python train.py --n_layer=20 --d_model=384 --d_shared_expert=0 --routed_scale=1.0 --balance_loss=0.000323 --beta1=0.95 --dataset="wikipedia_en"
Below are experts of layer 7 (counted from 0) of a mixture-of-experts language model. Rows are named router (the router's row for the expert), up (a neuron's input weights, with its number) and show model dimensions 256-383. Each number is 50 + 15 x the weight over its row's rms, rounded and kept within 0 to 99.
Before each expert's rows: "comes after" lists some tokens at least twice as common just before its tokens as in all text. This comes from a sample of Wikipedia text that the model never trained on. Tokens count by the router's weight.

# expert 13
comes after: " |", "|", "-", " f", " The", " United"
router:63 45 56 64 54 35 57 53 40 35 47 69 78 46 41 65 22 55 70 46 38 27 45 51 48 31 66 57 43 46 72 60 41 31 38 30 41 65 54 58 44 16 36 66 46 34 43 41 37 56 55 65 44 68 48 33 68 73 42 51 43 37 65 56 38 38 73 25 38 52 80 34 36 56 59 33 58 66 54 66 27 47 35 77 34 40 66 43 58 58 42 66 53 65 68 65 67 51 21 20 66 27 71 35 38 31 51 73 45 47 48 65 40 66 32 66 51 25 57 68 59 25 54 63 23 41 49 51
up16:50 51 38 15 34 58 63 39 21 47 53 52 58 65 62 56 32 60 65 54 64 35 49 50 49 63 33 70 48 76 64 56 18 47 63 57 54 37 50 38 47 43 49 47 58 28 35 68 43 26 51 42 34 48 48 51 37 80 34 60 56 40 50 43 29 78 65 59 35 23 72 44 47 60 29 49 54 41 47 48 41 46 37 44 59 52 46 53 42 68 22 70 27 48 69 59 75 42 48 27 72 26 75 40 37 64 60 46 72 54 55 35 66 41 40 64 26 30 42 39 52 45 62 67 30 44 24 44
up17:48 49 29 69 43 59 51 72 59 41 59 69 43 34 63 99 16 52 50 32 33 51 47 58 41 46 54 53 49 37 53 26 59 57 45 60 41 50 64 48 66 37 52 35 47 77 38 36 47 48 49 56 91 52 63 57 67 71 53 70 20 61 40 92 38 58 63 39 21 37 54 74 52 51 55 46 56 36 55 27 70 52 68 16 33 53 44 51 43 61 31 53 65 64 37 68 26 57 44 13 61 62 65 75 53 38 38 44 49 34 44 60 45 45 48 37 47 39 65 58 51 57 51 48 34 20 55 45
up18:73 37 40 37 31 57 56 38 60 53 74 66 68 56 31 25 55 55 71 34 38 47 48 67 62 64 65 49 62 59 61 78 67 65 66 66 23 52 41 60 64 44 39 27 40 51 34 23 60 37 41 94 36 53 64 42 58 58 26 51 21 41 73 27 44 26 48 39 73 31 52 41 58 41 50 69 00 50 59 38 70 53 03 49 64 36 52 24 60 30 39 52 39 43 52 20 73 52 35 57 81 27 40 76 73 65 42 51 57 55 38 47 23 46 51 43 49 58 43 44 78 51 43 28 32 88 49 38
up19:51 54 37 57 64 58 63 63 61 70 31 77 43 44 46 84 15 38 40 67 68 69 45 62 42 28 46 50 38 59 45 46 48 41 47 53 51 49 67 66 54 62 57 56 24 55 46 44 58 65 47 62 60 36 65 22 47 71 42 44 24 68 59 53 53 49 63 08 38 72 47 71 44 63 31 61 45 34 48 55 70 59 66 38 62 65 58 18 54 43 61 79 40 73 38 44 86 11 40 22 65 60 62 54 57 12 64 39 76 64 63 43 62 61 57 55 43 47 49 81 67 49 42 43 18 49 39 40
up20:53 57 48 56 60 24 47 46 39 48 58 41 29 41 71 51 34 58 54 61 32 43 40 45 54 59 57 71 61 57 39 48 60 59 61 48 27 48 72 59 31 56 43 13 48 35 54 85 46 58 35 48 39 62 51 26 55 78 81 39 52 28 54 30 60 48 61 28 51 54 57 45 45 31 48 29 43 52 78 49 52 55 47 36 57 39 49 49 87 46 76 59 42 49 86 54 62 26 49 58 44 39 47 42 50 26 58 38 52 56 56 78 40 53 36 62 64 33 54 43 42 67 52 55 62 44 14 44
up21:50 84 43 57 02 28 66 44 28 59 56 49 54 37 36 37 45 63 44 50 22 17 46 56 62 50 59 62 45 48 67 23 77 44 37 49 37 19 51 75 35 53 16 62 31 67 48 63 31 38 48 60 54 53 40 34 66 65 41 37 12 45 44 40 44 69 68 39 42 44 76 41 54 48 57 42 54 84 63 81 62 38 49 62 58 75 39 50 64 87 57 73 69 13 64 50 27 56 30 35 52 66 69 35 51 53 75 35 55 55 40 49 45 69 56 33 79 52 35 25 70 54 19 52 62 64 68 40
up22:62 28 55 51 70 45 47 46 43 43 54 53 35 47 84 65 55 61 39 48 31 45 41 68 47 52 67 48 14 52 54 55 69 54 30 54 63 75 20 64 33 44 64 64 19 54 59 57 65 78 54 35 40 42 49 54 46 74 46 41 21 43 60 64 46 70 52 73 76 45 23 39 71 79 23 33 59 56 84 19 44 69 65 54 23 29 51 68 51 32 59 59 65 73 51 51 57 46 54 45 58 51 50 83 44 51 68 38 53 33 61 60 45 50 47 99 44 42 49 32 63 56 54 55 43 44 56 43
up23:45 67 40 56 45 16 54 29 56 37 32 62 55 62 26 44 57 60 42 41 20 40 32 66 58 33 54 43 71 78 71 45 44 51 45 58 42 74 49 70 48 37 41 43 34 24 38 46 49 42 36 56 79 59 23 35 35 53 26 15 41 58 34 64 29 83 72 29 34 60 52 32 39 56 49 76 52 53 62 64 56 33 46 31 56 63 51 49 61 32 35 21 29 36 63 24 82 58 69 39 72 36 27 38 23 60 41 73 53 62 33 44 26 55 65 70 54 68 73 61 58 58 59 71 50 48 55 50
up24:40 63 37 39 47 27 64 45 30 66 48 38 62 52 51 52 63 53 37 31 32 42 40 64 30 36 29 45 64 38 60 42 57 29 47 36 60 48 65 78 28 45 50 32 50 31 64 68 36 73 38 66 53 71 58 48 48 99 43 54 41 37 57 56 58 57 72 60 40 47 32 35 67 79 55 44 59 46 55 52 51 40 76 37 44 60 50 41 49 55 41 54 58 59 50 66 46 44 50 31 56 47 64 56 34 65 59 78 35 41 47 54 44 49 61 45 49 42 53 56 59 60 35 59 30 70 50 43
up25:85 40 53 29 60 34 62 56 23 43 37 66 52 43 45 66 44 71 58 56 39 55 29 60 74 75 61 56 60 64 61 51 48 37 39 48 54 74 56 62 28 45 47 78 42 48 46 32 37 41 54 64 56 58 52 45 26 59 48 30 28 39 45 57 45 35 60 36 52 49 32 51 55 73 74 82 63 36 70 30 45 46 65 26 27 30 48 62 47 28 59 72 51 41 68 26 62 44 44 37 72 28 43 70 45 47 57 46 74 29 63 59 68 44 67 60 34 42 31 27 68 39 51 54 63 51 42 51

# expert 3
comes after: " ", " (", "0", " and", " is", " as"
router:79 47 44 28 37 43 48 69 40 50 41 39 45 61 48 35 23 67 59 49 39 45 31 71 37 37 28 57 42 51 63 78 65 68 54 58 60 50 42 58 45 37 30 32 23 22 39 31 66 30 45 64 42 61 38 74 39 53 29 32 30 45 48 67 63 69 74 28 65 50 35 55 34 56 60 60 50 47 44 33 33 53 49 48 45 68 23 65 57 40 34 54 57 44 64 55 42 38 55 35 46 42 53 48 52 61 37 36 56 23 54 56 50 53 44 73 40 60 49 62 51 37 66 38 22 70 18 58
up16:54 38 32 28 52 24 41 70 40 64 30 28 45 64 69 64 49 56 40 48 60 62 46 55 54 54 47 59 68 32 35 66 61 30 41 68 39 66 61 58 35 42 49 59 35 44 32 43 62 45 51 50 54 82 66 51 28 53 44 42 30 60 55 49 55 61 54 59 37 63 33 19 57 76 64 66 66 45 41 40 46 24 36 48 44 53 53 86 53 76 55 43 71 31 58 39 58 36 58 63 79 46 63 48 45 18 46 51 91 28 33 63 38 43 49 46 76 47 40 46 94 77 52 53 50 51 79 55
up17:78 58 43 84 61 57 55 29 59 58 55 35 57 36 53 46 19 63 66 70 65 62 72 54 73 22 54 56 55 31 44 67 36 39 69 57 49 72 42 50 43 42 49 75 41 49 71 61 29 31 75 47 52 55 58 43 00 68 16 58 28 38 68 51 54 43 83 49 52 39 63 19 38 40 70 92 48 22 48 30 50 47 55 41 60 62 40 51 43 51 42 56 66 39 54 37 48 52 60 67 66 38 37 31 48 40 51 46 44 51 36 37 44 27 60 62 38 38 47 39 63 40 83 44 62 58 50 54
up18:36 44 65 60 51 30 59 37 64 47 36 74 60 22 47 43 34 76 23 68 10 34 38 45 69 46 66 39 47 60 58 50 64 73 60 80 56 45 31 46 51 36 65 50 57 54 50 35 64 56 44 41 31 21 45 50 49 65 68 46 59 47 23 33 31 37 42 53 41 45 83 54 14 42 55 37 60 39 51 66 40 46 44 74 21 54 23 49 73 47 61 75 65 50 40 55 16 24 56 38 46 87 74 45 53 30 82 41 33 60 59 39 49 56 47 61 66 31 69 56 53 68 48 64 28 69 70 35
up19:64 58 53 70 40 52 83 69 45 62 65 73 28 53 57 50 52 48 29 40 52 50 71 60 36 52 69 58 62 11 59 22 41 70 44 41 33 64 65 58 29 36 58 53 47 48 34 64 52 62 44 32 35 65 46 64 79 59 25 37 37 62 47 74 39 45 54 54 61 60 49 49 12 35 64 51 34 79 41 68 55 58 59 82 51 43 41 49 33 49 34 66 50 47 34 47 41 54 44 25 53 73 51 60 57 59 45 52 30 59 33 48 33 72 35 67 43 33 46 53 35 45 53 86 45 48 57 49
up20:59 49 68 28 61 45 67 43 60 64 44 56 50 47 36 80 32 57 48 22 25 57 49 42 52 39 88 52 64 22 56 80 51 38 50 56 43 60 53 40 57 31 48 56 23 38 41 59 43 41 58 52 37 47 34 72 24 54 47 44 56 50 45 44 42 57 59 44 18 36 60 71 56 54 68 55 60 50 75 43 39 35 69 45 19 62 48 61 40 49 52 60 72 45 45 62 36 32 25 45 31 35 42 64 88 52 50 34 62 61 57 40 45 71 40 40 65 35 64 24 53 55 40 45 12 39 28 53
up21:79 62 64 50 44 38 65 49 56 69 71 54 45 64 51 36 48 62 69 48 46 59 67 36 40 77 55 58 48 27 56 48 56 58 80 53 70 52 61 61 61 44 57 53 67 46 48 47 47 65 28 42 48 58 21 46 65 68 56 32 30 72 38 38 64 54 44 65 38 67 56 40 26 78 61 41 36 78 47 43 44 73 80 45 57 44 51 34 24 52 38 87 53 82 32 45 76 26 45 26 44 17 29 32 73 63 55 72 52 65 57 84 43 61 53 44 21 53 49 57 55 56 58 59 35 81 52 57
up22:57 85 67 59 64 59 79 65 53 61 67 73 50 54 77 81 42 26 69 46 25 50 39 64 37 42 36 69 46 41 71 29 50 57 26 48 29 66 50 66 30 67 24 42 68 61 29 74 44 57 38 37 43 59 56 68 40 55 51 22 54 41 33 56 32 69 68 48 48 65 42 47 53 58 45 36 47 40 34 74 36 38 61 66 47 67 48 46 39 45 44 59 62 50 56 61 67 29 58 35 41 56 36 58 60 67 75 69 39 44 61 39 51 77 53 68 51 39 72 60 52 62 29 42 67 44 48 47
up23:38 44 67 36 40 36 43 48 51 64 42 46 54 33 58 52 71 40 23 21 28 40 21 77 43 79 57 51 77 44 38 49 45 77 71 54 41 50 39 58 39 55 68 35 25 71 61 49 62 30 36 67 26 63 50 20 30 59 61 13 55 66 66 42 57 37 53 59 44 10 57 56 46 56 45 44 72 48 38 29 49 27 43 70 58 41 43 23 36 43 63 41 31 69 72 50 79 41 23 27 41 30 81 59 64 77 36 66 51 51 49 40 32 48 38 72 55 59 63 48 42 44 37 66 34 47 70 46
up24:77 26 18 49 36 46 46 42 13 18 34 19 51 50 64 42 62 44 68 44 57 49 31 48 46 60 37 66 68 46 46 57 37 45 78 56 52 53 72 72 40 72 55 28 30 34 60 64 41 71 35 65 58 50 37 58 62 52 36 33 42 57 52 38 54 50 87 50 59 46 31 38 66 58 51 33 37 53 79 36 70 69 51 57 63 65 53 48 61 52 45 57 62 39 75 56 32 36 52 57 60 61 53 47 50 53 23 42 63 58 74 43 35 46 53 52 49 56 50 43 61 46 66 57 41 40 16 44
up25:56 54 61 71 22 34 39 58 17 72 42 48 42 33 43 43 47 51 66 49 62 37 69 22 76 42 64 60 65 52 52 29 77 61 55 77 53 44 62 58 65 46 51 32 43 30 60 78 47 54 49 56 66 60 54 31 55 31 54 56 70 39 48 72 56 47 58 37 60 49 47 43 36 51 72 38 64 43 54 65 50 47 47 83 61 78 31 51 99 63 53 57 34 39 42 58 57 51 51 64 59 60 57 51 35 22 58 07 38 46 66 43 39 52 27 65 52 48 27 78 65 39 61 40 87 96 47 37

# expert 14
comes after: " |", " in", " B", "a", " b", " from"
router:70 29 14 46 64 33 42 45 52 46 57 40 56 50 30 54 59 49 57 66 60 48 57 80 49 35 24 74 46 59 68 59 72 60 27 72 41 35 72 42 77 29 31 57 51 68 69 34 57 51 29 38 71 43 59 54 49 35 39 29 20 26 28 23 46 70 66 57 48 42 52 42 25 39 28 70 62 58 72 32 70 40 36 48 59 69 50 62 67 62 33 53 22 22 33 61 60 42 39 50 63 36 27 61 45 32 63 39 44 44 65 54 44 45 47 59 72 61 21 55 40 42 52 63 36 75 34 58
up16:89 56 48 17 79 16 47 69 32 75 63 49 57 45 27 49 56 50 43 60 52 61 33 44 36 60 42 60 35 48 45 48 67 53 32 59 24 37 29 66 76 46 27 75 29 41 60 30 40 31 48 46 48 68 57 44 44 43 17 55 62 51 42 65 35 50 35 33 43 37 46 55 34 51 74 50 27 88 56 56 46 52 55 76 16 64 42 48 49 44 67 48 51 53 38 50 29 42 58 70 57 58 78 71 38 67 69 41 58 44 52 47 36 59 61 75 53 48 61 54 47 57 41 64 53 48 60 52
up17:61 46 63 40 61 45 21 38 42 66 40 63 57 51 70 63 30 46 50 48 55 62 59 59 24 17 54 52 46 70 57 69 65 23 46 42 20 58 53 61 60 37 63 28 32 41 46 27 69 62 37 75 30 41 45 49 47 57 44 48 43 27 37 53 22 50 46 61 50 47 66 40 10 40 58 72 61 43 49 35 20 24 52 62 38 35 53 45 52 44 52 62 51 60 51 58 50 44 49 56 92 31 19 34 28 39 49 40 54 65 30 62 48 56 21 56 18 56 38 23 80 64 45 34 44 32 43 44
up18:85 54 37 77 31 37 52 71 59 56 51 48 50 60 24 45 51 53 37 51 41 30 61 56 56 54 47 58 46 38 54 59 51 55 15 33 20 08 60 69 55 50 28 71 37 51 61 20 43 62 50 73 61 33 65 55 64 41 47 11 36 29 47 41 38 69 71 51 93 41 48 40 37 56 29 72 45 66 28 52 38 57 57 64 57 67 52 43 35 54 35 51 35 52 58 50 46 42 33 34 56 46 40 68 55 34 54 44 52 70 61 59 02 49 57 72 53 51 22 47 42 64 25 50 44 47 58 20
up19:47 78 54 63 64 41 32 68 51 58 40 71 51 34 51 47 58 30 47 33 25 20 28 57 54 39 54 48 56 58 35 30 73 31 51 56 41 04 65 46 57 73 41 28 43 47 44 65 28 48 58 61 52 28 66 32 59 73 48 38 61 41 67 44 50 21 41 38 66 34 81 32 45 66 71 35 25 65 68 18 52 53 51 31 63 71 29 29 42 61 36 50 60 55 42 46 50 34 47 47 66 63 29 57 49 26 50 38 51 68 47 79 29 55 14 49 46 48 58 38 34 46 53 66 56 64 34 55
up20:54 67 65 53 56 62 45 72 48 32 16 69 28 60 53 55 44 77 55 63 24 52 56 48 54 45 68 79 34 31 29 80 39 67 56 60 34 58 52 44 56 52 50 33 42 46 30 29 39 60 73 54 47 41 71 63 66 68 38 28 45 49 48 55 45 41 59 68 62 59 69 43 25 63 53 61 44 72 65 62 80 35 42 69 48 51 35 21 72 47 54 74 68 33 58 25 68 38 48 28 29 53 44 58 88 39 56 60 39 50 55 47 58 23 57 50 21 34 41 69 25 51 49 63 45 67 37 44
up21:76 28 18 54 48 33 50 34 57 70 63 41 70 58 60 66 18 53 55 30 56 33 71 50 36 36 36 44 57 49 52 37 79 30 27 40 41 27 64 52 49 51 63 72 68 59 60 44 27 63 54 56 75 20 44 58 57 41 27 47 25 19 40 54 33 65 75 21 33 35 38 38 15 46 47 27 39 59 70 36 54 78 42 26 45 79 55 58 56 52 36 49 48 71 80 38 50 46 51 26 82 48 35 75 45 43 63 14 42 63 50 45 54 53 48 59 65 31 31 37 53 44 69 53 56 49 45 32
up22:45 52 46 60 28 54 57 37 21 40 66 54 40 49 54 63 17 48 46 69 65 34 55 40 31 16 38 52 51 61 83 54 40 67 33 63 50 49 56 25 52 51 41 31 72 60 42 72 68 23 59 50 78 43 73 38 49 90 45 32 43 45 48 46 54 75 68 59 22 30 46 42 34 50 76 54 53 59 66 49 53 45 46 41 58 71 04 40 65 67 48 48 60 62 50 67 65 38 41 36 51 45 60 59 25 44 71 49 36 19 49 10 48 49 41 53 63 52 64 50 62 58 43 41 28 53 56 34
up23:44 46 43 30 53 50 47 62 61 67 31 58 46 61 73 61 36 42 64 81 47 57 22 50 51 62 40 80 36 50 47 46 50 42 46 96 34 32 47 49 78 38 21 67 31 49 30 90 52 31 43 57 50 47 57 51 57 46 36 45 36 37 44 55 41 79 61 56 23 41 45 62 31 46 54 38 37 47 56 53 41 45 46 39 75 50 60 52 75 35 40 62 68 71 52 75 74 53 49 62 58 48 34 47 62 65 80 58 54 42 80 39 69 58 51 41 55 41 22 44 53 72 67 48 52 53 25 50
up24:68 55 54 54 81 16 47 55 26 54 42 69 43 80 44 52 42 57 52 75 54 49 50 52 53 76 34 47 48 44 56 54 74 87 37 71 77 44 48 68 36 30 37 50 48 60 60 21 27 36 52 50 60 64 76 58 46 43 63 60 33 27 51 73 48 31 71 42 50 58 25 45 30 46 62 46 43 57 39 65 62 55 30 58 51 49 41 71 56 40 34 78 38 40 46 61 51 60 48 75 64 47 41 43 42 30 32 39 71 59 46 59 71 31 57 34 63 52 39 37 74 63 32 61 53 48 73 16
up25:72 56 24 50 60 25 30 51 51 43 71 51 51 31 68 45 56 57 36 65 74 21 46 43 27 39 41 81 45 35 72 31 83 65 31 75 21 51 32 59 41 51 74 48 61 76 55 31 51 47 49 40 76 51 67 45 44 59 69 23 53 29 32 70 08 55 48 46 42 30 47 35 15 37 60 49 44 59 47 32 77 72 59 64 47 43 40 29 35 56 52 52 79 13 46 70 36 39 37 45 62 44 62 31 48 30 35 54 42 44 29 49 23 71 45 57 21 44 42 53 26 27 40 55 61 71 73 57

# expert 7
comes after: " |", "\n", "|", "%", " M", "M"
router:44 36 16 46 47 38 69 47 56 56 46 64 40 64 49 69 52 43 60 34 35 26 35 50 29 64 45 49 75 60 52 45 68 41 69 55 38 71 68 86 61 37 23 60 44 24 59 43 44 77 31 65 42 51 33 79 32 45 52 52 72 53 22 36 24 71 52 23 34 32 62 64 49 42 61 59 20 47 58 34 39 50 69 56 45 65 60 70 54 43 69 53 42 24 59 28 33 33 44 54 73 62 62 73 75 50 56 47 55 48 62 30 38 75 44 44 39 26 36 54 59 35 48 52 52 40 56 54
up16:10 45 33 38 48 31 25 34 42 15 76 64 23 38 69 24 41 53 25 53 76 53 59 47 43 31 51 37 85 53 70 53 51 49 44 66 77 48 41 51 45 76 43 39 44 34 55 52 53 59 39 46 53 48 54 47 44 34 73 59 36 39 62 49 26 72 66 66 63 39 59 65 64 44 42 57 48 62 55 13 53 77 50 42 49 42 41 54 57 51 60 79 55 53 56 45 55 57 54 65 70 39 27 50 57 35 69 49 68 44 49 25 67 50 56 58 22 25 12 44 87 59 69 62 41 53 51 60
up17:37 51 59 63 54 17 66 54 64 60 48 50 71 12 58 92 43 44 56 66 23 53 32 23 42 51 55 77 77 67 85 52 60 55 28 44 47 46 29 48 79 58 53 34 45 55 50 25 38 78 52 40 64 70 46 49 67 54 42 56 64 35 61 80 55 64 49 47 27 43 64 51 44 45 49 49 09 42 58 51 32 67 41 44 60 73 35 39 53 52 43 39 52 28 72 43 59 54 48 66 52 40 37 69 50 58 45 62 43 65 59 37 52 26 77 82 71 40 54 35 43 34 51 45 47 44 51 49
up18:50 56 27 73 50 29 64 56 57 43 71 62 37 50 38 38 58 49 61 27 13 39 08 75 67 63 54 52 91 54 56 41 52 28 52 49 51 48 50 87 37 66 44 70 50 30 59 53 54 35 52 79 58 41 60 53 57 55 50 32 33 46 69 64 22 35 48 36 48 42 70 59 60 48 42 52 41 54 65 28 63 55 59 64 48 35 44 56 63 64 24 50 12 20 44 33 51 36 34 25 45 00 46 42 63 70 55 39 72 71 58 75 51 60 46 70 45 30 68 38 66 60 22 34 53 58 39 00
up19:57 34 65 20 36 63 34 77 42 85 46 46 45 51 33 59 56 62 60 49 51 51 88 61 54 49 73 50 36 57 32 75 79 42 71 54 64 30 49 46 61 41 63 51 62 20 22 43 34 37 55 59 45 50 85 60 64 52 21 40 43 55 51 44 62 28 56 20 72 56 41 30 51 57 62 71 34 39 51 32 57 41 48 46 46 55 01 45 86 49 68 33 81 49 57 31 36 36 38 40 56 60 44 70 50 42 73 37 74 52 61 55 38 58 58 52 65 54 50 81 48 50 26 28 63 68 41 49
up20:46 43 41 55 83 34 91 35 46 45 45 42 27 76 61 50 58 49 57 68 54 60 37 60 35 55 48 46 56 13 62 25 73 34 71 70 33 22 69 50 39 48 53 31 68 35 34 58 28 40 28 48 35 73 45 75 27 69 50 63 49 56 44 55 50 29 62 53 39 40 31 42 09 39 64 39 42 57 45 41 45 51 51 60 52 59 44 53 45 60 89 63 64 55 61 50 45 50 24 49 70 53 50 43 11 55 61 41 44 46 32 41 43 58 36 45 44 50 57 53 38 45 54 63 51 52 43 48
up21:63 40 38 43 33 54 57 37 48 55 59 42 22 55 74 69 20 44 57 47 43 54 61 52 50 39 55 99 24 62 40 54 58 43 30 69 11 62 58 51 47 46 52 67 20 48 50 50 50 55 54 57 74 32 63 60 51 61 35 17 49 53 52 35 29 31 66 46 78 67 54 46 51 46 43 82 54 39 54 38 55 52 37 63 61 47 48 37 61 78 54 75 38 46 45 10 46 56 38 35 71 49 47 45 85 40 49 44 32 68 47 38 33 53 56 55 40 11 17 40 40 64 65 57 42 35 27 43
up22:29 38 50 34 64 58 62 51 79 61 81 45 40 51 56 81 49 36 42 40 30 13 71 67 61 41 60 59 58 63 57 46 67 76 28 44 41 67 66 61 50 46 06 55 48 80 74 46 44 52 43 67 72 39 82 29 24 53 48 58 34 43 45 60 52 70 83 17 53 40 62 65 56 57 47 43 46 46 49 27 57 44 49 30 56 56 29 19 42 39 54 36 39 49 56 36 78 37 41 32 86 45 40 78 59 38 31 41 42 46 55 47 53 60 43 50 64 41 71 39 49 44 40 38 72 61 40 31
up23:42 63 14 48 46 34 21 63 21 44 43 49 37 40 53 53 56 60 50 49 50 02 31 66 53 68 51 41 49 20 46 44 92 67 55 61 35 57 65 83 53 49 46 62 52 48 50 57 32 54 68 75 59 49 41 60 34 52 35 53 08 63 03 44 50 83 54 10 31 54 37 43 41 63 59 53 31 45 58 60 95 50 63 42 33 35 42 45 48 39 31 48 58 17 30 48 65 34 20 43 55 44 34 50 30 50 46 34 50 69 58 17 42 27 31 49 39 32 40 63 57 52 18 50 63 67 52 55
up24:62 46 63 47 42 22 43 53 26 35 60 34 00 45 86 56 28 67 42 39 30 68 48 38 42 51 30 96 39 15 53 36 47 55 44 60 40 53 48 66 49 44 34 70 27 65 59 51 50 57 50 53 33 53 75 62 18 59 51 42 40 50 36 47 64 43 51 53 52 48 56 63 38 45 43 65 44 55 64 48 28 43 56 62 34 71 60 28 57 70 44 66 56 56 71 39 32 68 42 25 49 63 54 49 72 50 43 55 74 74 57 58 52 69 65 54 59 44 21 61 34 89 66 67 50 57 40 55
up25:50 53 45 51 36 53 52 36 31 55 53 41 14 28 46 49 16 61 46 63 28 44 65 54 53 47 68 67 40 45 44 67 43 66 41 53 24 53 47 63 51 38 43 44 26 58 35 27 39 60 36 86 57 39 63 60 42 72 13 35 17 47 33 19 59 58 43 46 55 56 56 61 58 55 63 91 52 57 60 52 75 51 44 29 49 84 52 40 39 46 59 59 44 51 35 25 51 39 44 48 24 36 67 58 67 24 31 41 69 63 67 48 22 38 52 59 67 42 35 68 32 65 48 61 52 53 52 42

# expert 1
comes after: "0", "9", "8", "3", "7", "4"
router:56 51 36 58 60 55 65 68 38 49 45 66 44 48 71 44 25 57 47 72 34 29 46 44 26 44 51 76 62 58 54 45 36 46 39 59 31 40 71 33 49 75 62 34 63 41 69 65 50 79 68 40 47 55 67 66 57 77 18 43 39 21 59 63 37 55 35 50 63 64 70 39 47 65 40 54 34 60 39 60 67 45 74 24 72 50 60 52 36 62 31 54 38 52 51 41 37 48 35 40 25 60 68 56 65 32 55 34 57 26 48 39 33 48 45 58 80 25 50 22 54 63 37 72 39 53 24 55
up9:31 51 37 65 78 50 59 51 63 28 32 54 65 51 73 55 38 48 39 32 50 41 50 62 66 55 43 73 56 35 54 61 51 35 45 54 28 28 54 51 57 40 49 22 57 41 54 58 68 49 43 57 44 61 67 68 39 62 51 57 57 53 14 40 33 53 72 20 43 52 50 34 46 44 40 24 60 67 58 40 47 58 48 52 61 92 39 36 44 59 41 34 54 51 48 42 51 54 47 44 24 77 49 50 49 49 29 66 54 46 43 55 78 43 30 27 57 45 64 34 51 74 56 45 68 35 39 46
up10:41 62 30 32 74 35 61 26 36 40 50 29 67 17 73 52 30 59 42 51 36 59 65 43 25 48 64 60 24 63 69 52 44 38 51 50 27 30 47 64 57 66 48 19 31 47 49 49 57 42 40 55 43 58 54 46 21 80 49 41 69 52 69 33 54 76 74 56 54 50 42 23 45 52 69 57 53 46 53 64 39 34 54 70 57 47 50 65 51 52 57 59 32 74 26 55 30 42 26 33 37 51 55 44 58 59 41 54 62 48 47 18 46 41 40 49 78 35 59 36 55 34 53 64 56 71 50 39
up11:42 48 25 25 35 34 45 69 32 52 30 56 75 44 75 60 53 50 32 60 48 27 36 34 63 45 32 51 48 44 64 37 68 55 50 42 48 21 57 56 39 79 45 29 50 31 39 71 42 74 26 67 50 59 56 59 36 75 51 60 69 66 57 60 52 66 67 36 44 39 30 02 53 50 81 62 47 53 49 59 45 84 67 52 46 32 32 42 39 37 36 50 45 78 52 72 54 39 45 37 26 59 80 57 44 58 44 60 60 52 62 49 47 73 13 35 72 43 64 26 45 34 56 38 36 64 64 28
up12:43 39 06 55 76 68 33 49 58 32 83 68 49 80 70 54 48 49 84 70 48 65 40 39 58 73 40 56 66 45 49 73 61 71 47 67 44 43 48 63 63 57 39 37 20 30 30 70 66 51 42 46 59 56 66 23 38 45 25 15 66 41 49 34 46 29 49 52 24 41 51 30 21 48 53 27 25 51 35 45 68 94 31 62 33 68 33 67 66 68 41 67 55 23 75 51 43 53 59 56 45 52 57 27 41 28 50 52 57 43 37 46 54 53 43 47 58 19 38 67 40 91 76 56 41 37 51 65
up13:44 30 16 27 43 67 54 45 64 62 66 40 36 61 47 40 58 53 53 52 42 43 18 41 37 23 55 58 52 23 47 53 58 55 51 34 39 44 56 36 70 35 61 66 60 62 64 51 62 40 58 73 56 86 43 44 67 55 50 54 30 48 75 48 64 30 58 32 35 44 67 66 52 61 71 38 31 63 38 47 99 49 80 61 44 24 41 40 57 53 47 86 65 56 79 50 40 52 48 51 44 50 35 35 51 31 53 26 60 58 56 39 46 51 37 43 69 59 37 53 43 67 00 51 29 38 37 37
up14:74 54 33 29 54 38 60 68 68 47 28 47 63 25 18 42 52 43 62 61 45 51 67 72 82 35 54 48 53 70 55 62 35 42 76 75 27 36 54 50 34 67 54 29 50 50 62 38 55 51 32 63 37 62 23 71 65 60 69 50 42 52 63 36 64 39 80 38 63 49 33 47 63 49 42 76 52 49 56 54 44 57 42 65 45 38 50 14 61 23 36 69 35 32 55 21 61 54 60 54 52 62 61 47 55 26 55 59 57 09 53 79 52 53 55 41 58 44 57 46 60 60 41 34 21 56 70 55
up15:53 45 63 23 45 38 47 65 52 62 31 50 68 43 57 76 55 43 64 31 37 52 60 49 67 58 55 72 47 40 47 66 42 64 40 52 33 37 60 75 28 99 39 63 67 71 69 19 30 39 29 49 41 48 22 59 65 80 59 35 75 60 66 62 57 50 70 42 94 50 32 40 46 69 38 59 57 57 59 35 49 57 54 69 72 34 44 45 53 45 21 45 33 51 61 54 76 53 55 51 60 62 73 27 14 34 31 59 46 43 42 28 44 60 58 69 48 44 82 44 53 26 44 61 49 53 37 44
up16:72 33 62 54 63 49 65 41 43 56 49 13 05 45 51 49 44 49 35 45 56 40 53 50 46 34 36 74 61 25 54 55 48 80 51 62 21 54 54 55 44 37 59 69 34 43 55 60 42 46 62 55 51 47 36 44 68 71 41 47 68 33 66 32 68 41 65 40 67 57 81 57 50 49 25 35 39 38 50 30 49 25 45 86 66 66 53 39 61 99 52 81 66 48 59 27 40 57 59 56 42 58 42 39 64 50 50 41 55 63 58 68 61 46 52 46 59 51 49 54 28 44 48 66 51 53 36 45
up17:48 79 34 49 44 39 72 45 55 47 48 65 38 55 42 76 51 52 64 34 35 66 37 55 55 62 69 52 52 56 78 74 40 43 68 59 43 63 48 83 69 66 50 39 46 57 57 38 30 31 35 45 37 30 85 35 88 55 58 51 73 49 54 65 37 41 31 42 29 14 40 50 52 82 73 43 44 48 71 35 53 60 53 42 78 43 42 52 40 40 49 52 36 34 80 50 39 51 31 37 59 27 64 43 45 62 55 71 67 45 34 44 35 58 54 62 71 48 49 25 72 25 68 29 45 58 39 63
up18:62 44 54 59 33 29 46 53 53 52 71 48 50 65 57 51 47 42 45 68 38 35 56 39 77 38 56 53 50 30 33 69 53 79 29 66 63 54 50 50 59 70 59 35 57 42 48 83 36 44 30 48 69 54 31 77 32 71 46 34 36 41 38 55 32 41 46 55 40 29 41 50 35 49 48 36 58 54 67 46 42 84 19 41 49 56 50 57 48 71 46 41 51 68 32 46 43 57 62 51 66 43 60 44 47 36 44 47 42 75 62 57 59 55 40 29 64 26 33 42 66 59 53 47 30 64 65 46